Experts of a small language model.
Size: 12 layers, width 192, vocabulary 16384.
Experts: 8 experts in each of 12 layers, 128 GELU neurons an expert, 1 pick a token, a softmax router, a shared expert of 256 neurons.
Training: a variant of Adam for the experts, 623M tokens, 4751 steps.
Below are experts of layer 9 (counted from 0) of a mixture-of-experts language model. Rows are named router (the router's row for the expert), down (a neuron's output weights, with its number) and show model dimensions 0-191. Each number is 500 + 50 x the weight over its row's rms, rounded and kept within 0 to 999. Numbers have three digits each.
Before each expert's rows: "comes before" lists some tokens at least twice as common just after its tokens as in all text. This comes from a sample of Wikipedia text that the model never trained on. Tokens count by the router's weight.

# expert 0
comes before: "1", ".", "2", "6", "7", ","
router:469516546512545534575491440550505582502487480506494541477442556500554609420513511456544485431517434431568627414495554572449527587472485530476482413442523494453484479538583533549503557427443509407468550431479548531479460513609418533447454515519561504452457573522596517500428413552523440437522465408491509531458519495485465502451549409442477423472508488584445388440565507518586577463541580486504450467555537439494531547429603472520464409481548534557509509491420474392426482543527533475425445505495491478503423481471440535464543491514416522584480464522517517533506439538497444531
down19:475517370516453374428543445564498589466499595449490514570424483531531453403486493500471440459513517461494481541530418528524486501490606626479420537491442556509425508485529527511443540497413502557419513402512498524525626443463471607486524525500429408526547506489479482474536517446521497475451430477474476523430602586573508455447480515539425481518532556589535483542488495434554491526522542456519426482498532603360484506593423537442502549542436528541529483482579504451528575565530538545505514458474506496502548499492505513540515411531516401446567543506519462508465511475486529610
down20:515440493550467520541481532483427488560522490457471480481473459525438467463522536470483430477480488465488557589488453516523519376429457449454420381516466526548518470491429502502480443559461481430565634494522586556535426613490420440406636433546532525399518506556452522575449512516526514403570395485512449499439495581476456499561466525515502477436448496527564502563519509549491542485526509468458554560492547590580564515489386462483517452556525490508480512474485564484472594475584522454519531528469542461491559423576573581490503501622541504534529558478421484566498541461475438436
down21:432525398483543534548551428421433498511440507497563494517469508504608600469576531466514529531438556410537468521480412437468525554428492530425561499537458521526564501511525518472455553494526571459564506482490392528527493442396554471515555505372458612465411585442503513475458491537570534552473503469501402515509558461429512492580500469433419567484480518512402515480491437553537393502409469477513486517495495472486481501512514579480525585479527489606474493540567615481461497591543556599494469564552495533447496495519575504508492480560484494398445528476423552594441487482570508491
down22:503482534503597456527517513528495449501459491511494586487461471474524490604488487450437341428485528423558523609620471463497481489530545475480537472503490512474541323471518479443535578517489458431479511515517412485506593470490548517502498595560506541410419511483472512454485464509486503589442543512479488546467445592527510483562535550614518510494492464527508524596592510511617517552504464398441476590492432542440494576451396494432530540401424551484449524502487529457431517453511524561490492460515468466572561539562609527498492553478475454490501478432501514482478499531431595435
down23:524414476508526540649485486462522455512447577498477510528517477551505474465486532500476463525546531540510507452536514466465473510498510529483539513489370485404532445475636503553490516466429437455539624415465477530512538475502456522516518502570519472529470464465524465536504556431500440748510567540512503480513446497493534465556515514535559444467502543518505515466538434446501447532531489508624554402416493546471544467310452472547487488533478559521412491516510520536484427594462456536490481394530443517464424566501499515571445543498520462449508590452442440501478462564500516508
down24:579557393495498539469509462518464527504544520542468477573457479529546504502594424521487532589551491438514624501412536488519548475589397541483477536558422526492413418544459509523465473512570582533537445520523487512541468575437500528512387653441452516545496501509474553534481438523523469523473505467458398540449541457452611541534493556487474464489619527451545411481492473568541437541473453542486460438440578392396380463478514551498496600491476559563560460578576445480486578429469529552445443455512547480490451528474513551486476488521484455503474448476471525481511436525518504560
down25:552494419547565593594521659481540509465526504461483550503500480546492406537507515472413479495486530510463503520516525467514502553480446444485431449505568558476504500549437512625472486510508539557531547384472509517569487525482459500530495469545436440551429432497495517320485528527551541426420560569508460469466449461482520431557599436519514454488559521464491523484543489554507453372533500462366593456486547552545503535430476411461495481549564511563448421495484518506494453532514450387419511539443492493484617545555491498456441470544547471507427547523563562490533551432513483508
down26:515509432530392538484532469514395600466484526403479478476418443552498429536527499478455493575485480502436636462544489442495460498510515501459413478530489576466449468501410473451496499547500478535437439539511504538422465558478479454501539581447494511528545517559557527422557550564462529558516584576412558423562603533544499585464420472518547472478519527466573446496502490503531464450537510571509484491470489588385370434512554570441482554506560496498528566542594543506473500518524455537501434545482492521521459538510491557389484474532451581465492444492582499440478391579612535542
down27:501525558573550495391600533465494509505429441490489472550414479418491471524493525430497543461472487444484482550526466461569585451543480549522501506476457430545578387578490417445556527372436467547488483528578461414513476475550527593484400558530601517492555427479469497442539450549511419468510421425523580475548538522438555446456530480551439553542513579512490388552506573504478482499472507517484509492570460539368465510522508485442559520571456369479552593518475480507529577435436491480506557495478514597552478464448534471497505524475558505435493505473601544578488480558554466488
down28:438499488477420473482466577397479513530504507499506533504453558531529479560445519468385491516468467402545508490564538460520454509538509565477510574467458445515487452564557448437489509482426461453391495507637475508541548476643516541487485534503545527587451477539505582543522492494432415624510686549472527455504501555575498436465470549392451509537482413526485545554482452511442430527521487474461466521469448588426510559481507397521554494503515545448475484566437501526472516459488497443459551530450438589601489561488513542498576525565508452488421550456549494546548407450519540474

# expert 2
comes before: "\n", " | ", "0", "–", "; ", " |"
router:457495535524597465551585539558517526458453418508482465572467421555489480513557426496447557441471473500504498469455513599468482570535388473518498485500513407544537523429593474508523483544403491542558489386543503497470520577516559482433435460410453480478463459532492595411493424529551515569482462522448475529572597516542451559451422524481471558479444565481488544422559502454462538400549529546420551417529451440565475564484425503451511575479454409488484512479542517492544525438579460539533563395478550588446512527443493533503506510577451553464588423512432529471501428448497545567
down19:480626495431499502360481502580545521585573439645428550476512531512478483575551542464459497508597470529503485499389495497525487444591508533518484494481522456496488566557538538523416467461513530471500592461393556537502449438499516467510482514389463530428451503496513511564568507525526510421465479474515503529431502522426488500443497548503553499578462424422452454518495546424543379502547474542572531565524496436546502478479487508421479444515468542526524541609512508549514467498477472516465547550491500448593517573466459414539638533488361436499502538545484548472525389507507440441
down20:526499519499438521648502489471493524505519472441539500516512468523406467456522497526521551496434574460480476536506492545536436537509499511504515482467455516443580518521515507513536489456476471426474536446498499472438604525486473544482559477510524450503540541463577476458437474517483512572505587483534401487469478546529431509568408465558478519563474553485456485518542550528509495492470523472499517537463575556455535654549511481561502540482499397495521472463509429463495495423503564503461556453532487433437434465477486524517493438519540402563503565482521479728471481252526636512
down21:498496482361521512280495504424448559434499507465519425447516473439522551535485626505561543431534482591457515436546443469496541357518515528576455554497517453514528463529534520485518521569447508500513531474514610421404538485441476483488538516593440466478468534499473457524520477567473487521515471490536488471618544552543518464509559590475484539492532431432525557594505472531525552498510476514494500532432443537430487484416501531511506495491492493599413453540571445534608406546531425546469462480468500484474509543499463412518531538568505523516434512535465443493534414554437596526
down22:526576473468551555433478519573504471578543640555436443482399438482497482442426512467539478522526545542509494488516507465414531505472523388539496534451466540570369548546559433427445537531603498473437514434485498450429441511487566482507549485455520435434451477569505569554541437554507497439499396508478473498445472539433447452496399572435473574416526511507572565490541561486458478522428595436480454553477524516592497531531459523511493525530503472564497565635489489543469602479507443512538533501458459560475405512567478528444529549508516453466441558566486555478612498532444463499
down23:456467440506427553515451558514551481489446441390513496518440602517549490485498410474541557510496561470518449488469484418570436483467478495445427454569597472553578479508450554426412494454549385554500462502558526531520514499503439484545411480495535489563572566565605526495522440467427499555480460538550552536500535499575450526502486582488463549470476591477527568474499448570532473551412535473442513506551484449470475430487432552517468464467617445521483506430548478442567520592466581496602470491423503461440560520559479484519543492553522493580517475444583472482629448558459499374
down24:591402456525454525427466520565416528578566463442417461481497521503564461526505521505502528452566481550541527489488483551552451548420390494433367474573555482555492459515598509466491497452501516487571581427416482482482498560493421551491506598485510393420505438504522486478587589442515415553478437585466536418558494489499476541481463465524546437629521479474472538570514492510470550518462521491454441462438568530487421462481459556515510510503491526541472447482592510469591527528532422524521455569566429569542472535556461433510596451521482546443473555499414542557553582484492439549
down25:466401523509528545559506535503405464576561559563444471488430632421550545551465569569476486510518466440502529467532543524493497519555547429487449411506530492583427470545518546559509508485509544404558530474341498551513482439572510595452539487494579530458521412497507474503496519428492456533587583541561413419542506542443495481442530536414412459507485474480492514476575543453478456557514466495504464519508577444439397435560434517520529384487527546469444516436508522501475507485536504513502466542504482483598461529508509452471488459551420493532543581525496509610498478354580431503
down26:527483445601581523433521469413540568486508541497464488547519497493500545476415547413503497449494535526527516464494482393522472535486582494472553518510442627479468581389483464568491510524462502501439503532536479489419499552513480584446487434477502488515425464529534461574427514479384553568480564485491502532542450523448507534458562472490500523441481492427351543453488474454583477482509504468417440509526540440510584440519476573482618564457490519481498562487407453560495521593502458431518470547422556515570501458389447584526415502474557431502566477566548551554478539526476534647
down27:400466574587508510486500458533425481584475499518473475545496496578575465478503462551536481452605504532481433518445515529383511430594484507522541534644477556462432515587575557465525609458521504532541438547469480461513518458521428466576468499493495521565473473507497509537494389485414514450544494486536551488496447535487538514433505466554447530388460444441577603436512467462569457566464539586428546492365459434499521486581548578529529447529520455496577540477381558559452427445440500443517548438494533518498499555555480424508478412410502458525492465557521510531530511528536510477
down28:544440526438566454397502462553549534437403499508403529531426519545514549482426505466490493497568466483514587476463528543566586478541583436546491514589541569474414553513521522491572539473556550437512555392440498519480529488541500585500534462467541426506580543466418420504438517525556502347562439618533453545504498510482488490546471517482489462562434471602559557426624490538582505512521472492473479471444525554486523513431441459475606532443581556533432560520445495495439384496515463476401492545476486433495506483496485554540468492531420452501530453498520488525419510467510530412

# expert 5
comes before: ".", " of", " and", " of the", ",", " was"
router:514456486369530521454563561540474509607452506476504424591462537523437481527472426594571522451420485614403445517531486545494483470479488526557513509560561465571476511573460545531619487486561466526520499544511399523465545441458461588520579474535451528558410448516460445546525368436441558549527481481437537518489459417484506534437500531506513500528425401451519401474423532469545562631538545554547505480433565515485442493568517526537515523531510465459558503555476543397513469522480472563490482529480519535456479440574515464417507570530480463491591526500478486401453515516489421567
down13:509443548503452454526481523523551512445529532476511563478630484496504466480555452514469528541451484442593495493597498534536442526471447480500517515361426526410540432470558529582531508521469474540475510494598512499545499484471476487445489434473569580460515513530447446389432575459506567415553551493513460475448483501531357457555498479527483454569548558636527539455525549470459521515477477549427484488433536452434493448503486425448454541396473442518516595467487475569415520466464590497510497476589491560417503624454476495486500502418476552444488509479539522583530455640544581520
down14:444561509485597553200447455516485464585509535474498540496550464508567466506510565549493600489494507492454515551579413443494567497511501463533453506565533570526493565498555535547607518427432559549510553545468496569408446411462493549512511545475463490479524473510442538523544444455497464495499537518462500469574545487508481474445551495432446497498460459484531417455424532559533469523483499511486527534536446496431441520543484507493638547510600513555527478555473412415490497496487537505558558501431433534513463505563436421498506486555469413504533537533437483516397483500469527503
down15:528521533551436463315507549434512537524494358501483490521464533547532428520526495499624537464529590554446437442468439599522467519503416525435498450540434423520525460481374452539516489575446479553521512465528532453535501475500487557533511505474511519400543508482496506521511663507524495505499593485507518459439504616502426448646446460535547492534524509503449492461486537540475451459549474495456459480460555418523516463431575603513486496464495508460477471434552462539490407486576523469527499454518530498516512506470533486494514505538539536424490628533463513534507508361609489542
down16:446500455544525470520477544504504507478488469430470514437506477460496542439600432491512417489509580357604522534588478448524502504478578516498507507423417576485513508470442494540580521536497525540494492501501557479551462486544445465490535450562576533504526489520436572480485597492442522579519578506522516545481450479526366470491503448499498492530552440434563496480454466562501608488568472480395470511443511550527536531542431524447471454421529450449523509459459509478460510433533597338585405491655523445485465464437518505551578573521503479557535505515500414557452420582525597494
down17:506588467417534473461555618575448529462536481515392394427494533437458543561470623431493574536452478492531530493527498520479474500518536422455490454544491529531413527584398457625453490471475533548516631445495475492468434434481424500488538549542575516417493491516469536511522450466430494473621404494619483522547511480506471387541575519491490548543485471446505472581452476485485483454526549592523518523533539421490527499495527459401541444528513478557578468576457559489503506567504523487418501535508533576401550467541460483548452453532548460504441487505536506586464403516448488505
down18:463469468510490497571525467511505412493523487602520486453530567506596458532500415505467489621580516517531513540392501497458632502473449470531558497482434468460489543520525564378584527468477509472442452461501470482445542598448572590502462453374559500557517533495513547423501492460453540554522481559560467444382457486439465487484562449532492539538517506449456492534410482446511536538576447551497526393438484498458509463440467519559443501460549508565449429603474529525491456526585507461454541449523556478479534476434536518539589520561487526464543478483503572508509636520373587442
down19:463521497492422485490531504521527405443515509552408444462469526544488472509511564554505501500464621524524512457611527587480562502445458496445597545538475521581518499539521524589515527500555506560450522461454545517575506550469468430586498433408511475546487500474491497392617476471553425378477413597453412437451519473499533469546465621518546445436509419453502475450533509497532472560552472516399487486509523496502510410577538609438449539539498414537516540482472540479501433484512447391542455461525516451515490553594545414531481421530452396506502551449531535512547495579450537479
down20:486486391546547407469513515560413530582499546481486527552496557492559518510503463507570496512442512489513514413591498514496499506489495643451518448488463500547528493492530471424439381542520501601460478487506535552545518443521480482515480543621498421419490430548514480560454529456449496544518450439519491579472511488538579565480567469568492405591478475465523549464456490427531562502473458438477520519532565482512461504374474440597593507504529582592471460516548582523583525460459524591498455533435391484475552452423467419511550417425526445406502466488396522521507518407503493519
down21:460454532460416468500360408471542523334572549570543555464570443466423401508576479512452428557529358514577483464551450546474545555548500507527534546478540479417466479517583531530524497485496545482501585461491463482546478536482450459476504467406541513510496552526502598468463617555498469431550543533490513440462420511461392510603523506523501495491578555516537513539572460527515525497479517586485480531450471502556493502467558528522516467390481463467383503427457509577405471500563566435493577465495505463422542495427590529506538448534493597496519467521466496509507537517450551483
down22:565423447512582506486556563455550433550500517593442469493446560472485532467509439453552464484453605410586594532525575436572384408448470493533497483591518549583601542527484410515490599554553560444528522439442516468498483503547466477484490543466459534466527511426508476582486477488498554533457446494570538386525570453460535530516476474531557525556402371449452475464472470496461541560538506441465576497520523524553516390520459508484480543567490564454464573471511537560587544552410446461527439536517575434492469541503427476475508467513495514561480425518427478486420456464567479499